Experts of a small language model: a softmax router.
Below are experts of layer 7 (counted from 0) of a mixture-of-experts language model. Rows are named router (the router's row for the expert) and show model dimensions 96-191. Each number is 128 + 32 x the weight over its row's rms, rounded and kept within 0 to 255. Numbers have three digits each.
After each expert's rows: "raises" lists some tokens whose logits its average output raises strongly, later layers aside. This comes from a sample of Wikipedia text that the model never trained on.

# expert 3
router:135184083117146175132051099188170166096101173123151169115143119089092087090138132137200081174112139124098095127108181154119146134105108134109123116096132122115119108150115104139140116180187093061150114150096099099142122115143178115138162132096125121106128097161155113143150145104125104168
raises: "of ", "(", "\"", "; "

# expert 17
router:103147094119101185120095092162153151108114173102137189105128118058101104103138099173156062176140130131102095093095159147078111146068131137123102117099122093116165070143126115174107092163152122045125113162103109082122114151133148129118149087112123119129137111158170146168143147046117111155
raises: "The ", ". ", "-", "A ", "at ", ", "

# expert 9
router:148149071099154150098114115200167165111102165134118157090123141120126130098099135158142091139130112151066077131087207127101142140090132145082134152119146077096188140137165106149159097140154077083122082174104110088117157143110123096076131117125121126141150097183126150191164127132130119137
raises: "and ", "1", "0 ", "5", ", ", "1 "

# expert 14
router:127115111128129195116107104117179136137113157129152109120151108136148102156114098177156080166091168132107095079150146150114147138064083187065172144140114130099116108120123096130152096136137103031143127118080112098153115092092162137149170119120106126102136121132171124116136164123166156150
raises: "the ", "a ", "g"

# expert 15
router:116168133150145159105090108169160146111138176127127165115121118061055138136159088177168091142125202143099068088109153162105087113108146160099111130099101081109139110097150095157119092131150102029159092166129116099103115174135178124104147099111112136134105102135120121157156155103101115205
raises: "y", "ar", "re"

# expert 12
router:120146126113132181118070090164167154107121146124121175116149128084078116090128077161169059178135175144086098089086155181104098130103131143110119116076097108129132079143150105158125120137161114063165095175105129064135134164143153125126140099091151114109121120141147118165146150069101118203
raises: "on ", "st", "in ", "pre", "as "

# expert 5
router:066156116097109091087133114119151122088104107112117154083128130087145121160158092153151145138106098124114094160092163139116118112135156137119170170140095097093115116130157101160149120141141084128156065166127051107124079110145111118100129104175129101120222148161115111195139147127149134152
raises: ", ", ". ", "/", "-", "in", "'"

# expert 16
router:142139129122107187130109139150158144146116134092081162121087073137112140096119122141142103149120171130064113115101171151091139165095067151080102119118135121090132091101209072151093064132172065129165146173113094109085111078125154103120176123123137122142185084161134187151131175116130119181
raises: "st", "m", "b", "t", "p", "s"

# expert 10
router:135150064085094161103112117171157184088151132084179133137127080144077146082097133199155090144116168178075090034070168150085123188097125141070139165110133089116158110129118108173114103142155109114130148190090128098133105158073133071127169139130163126182156115144180109122158148085120104175
raises: "the ", "a ", "his ", "their "

# expert 8
router:126166075113101152057082094173115185087097137109094155131113123151116074121145066162158124145077102134103108122122136145101094082083107130122131185146104098044090143160128085187136110125145089104102114176073121144076124136095176054161121156145115116208213053180128157159154135102120191192
raises: "of ", "(", "in ", ", ", "to ", "a "

# expert 0
router:141172075094106179086067086152193183107170137097158162106095087079096138115103109154135054152157144170096104079119180171115115135127137147081120160108076126103136050172140091140132117182213137046130126152094137102100122127120150099115132092118166099142134120128162136176143163087131109167
raises: "to ", "in ", "from ", "on ", "(", "for "

# expert 1
router:085112071127123177120071120195179148143107084105125154134161146092118128065134118164151116142104166149103080121130196130124099112069110150087136115108087128104151089108128119136155101148171095098146102129085095086151133166125165147086178102082131161111118107138162105188124156065134143131
raises: ", ", "-", "on ", "at ", "in ", "of "

# expert 2
router:096133090132126154123063105165178108116112101078080144087143118115083099109131076104150079082160131127110096150087148109100137102080110113132115117123129112074136132092155123128132065186148148124184092163104061161078089115108131075095112087106143122117151136132177100195147180169147152146
raises: "-", ", ", "i", "/", ". ", "–"

# expert 18
router:072179126131100117111075135167137161115125099064117183079132065085108093130130116166114122176129183195133114136129176186076100172131128122093139182103115108108153102169166097154195066208167093062114091161139080094115117149098183122066154096096169074137117041138131124154139157083126133127
raises: "-", "in ", ", ", "at ", "; "

# expert 19
router:102154111076116140076124117161175130090146126111101186098119156093179100120090093139160141180093164144124121146138156168107187171133089144087114164105085096109136105098191079168150122140139080150129067141140041104132093156102105091061129126125098118148128096178129138190166129077179181150
raises: ", ", ". ", "-", ".", "(", "; "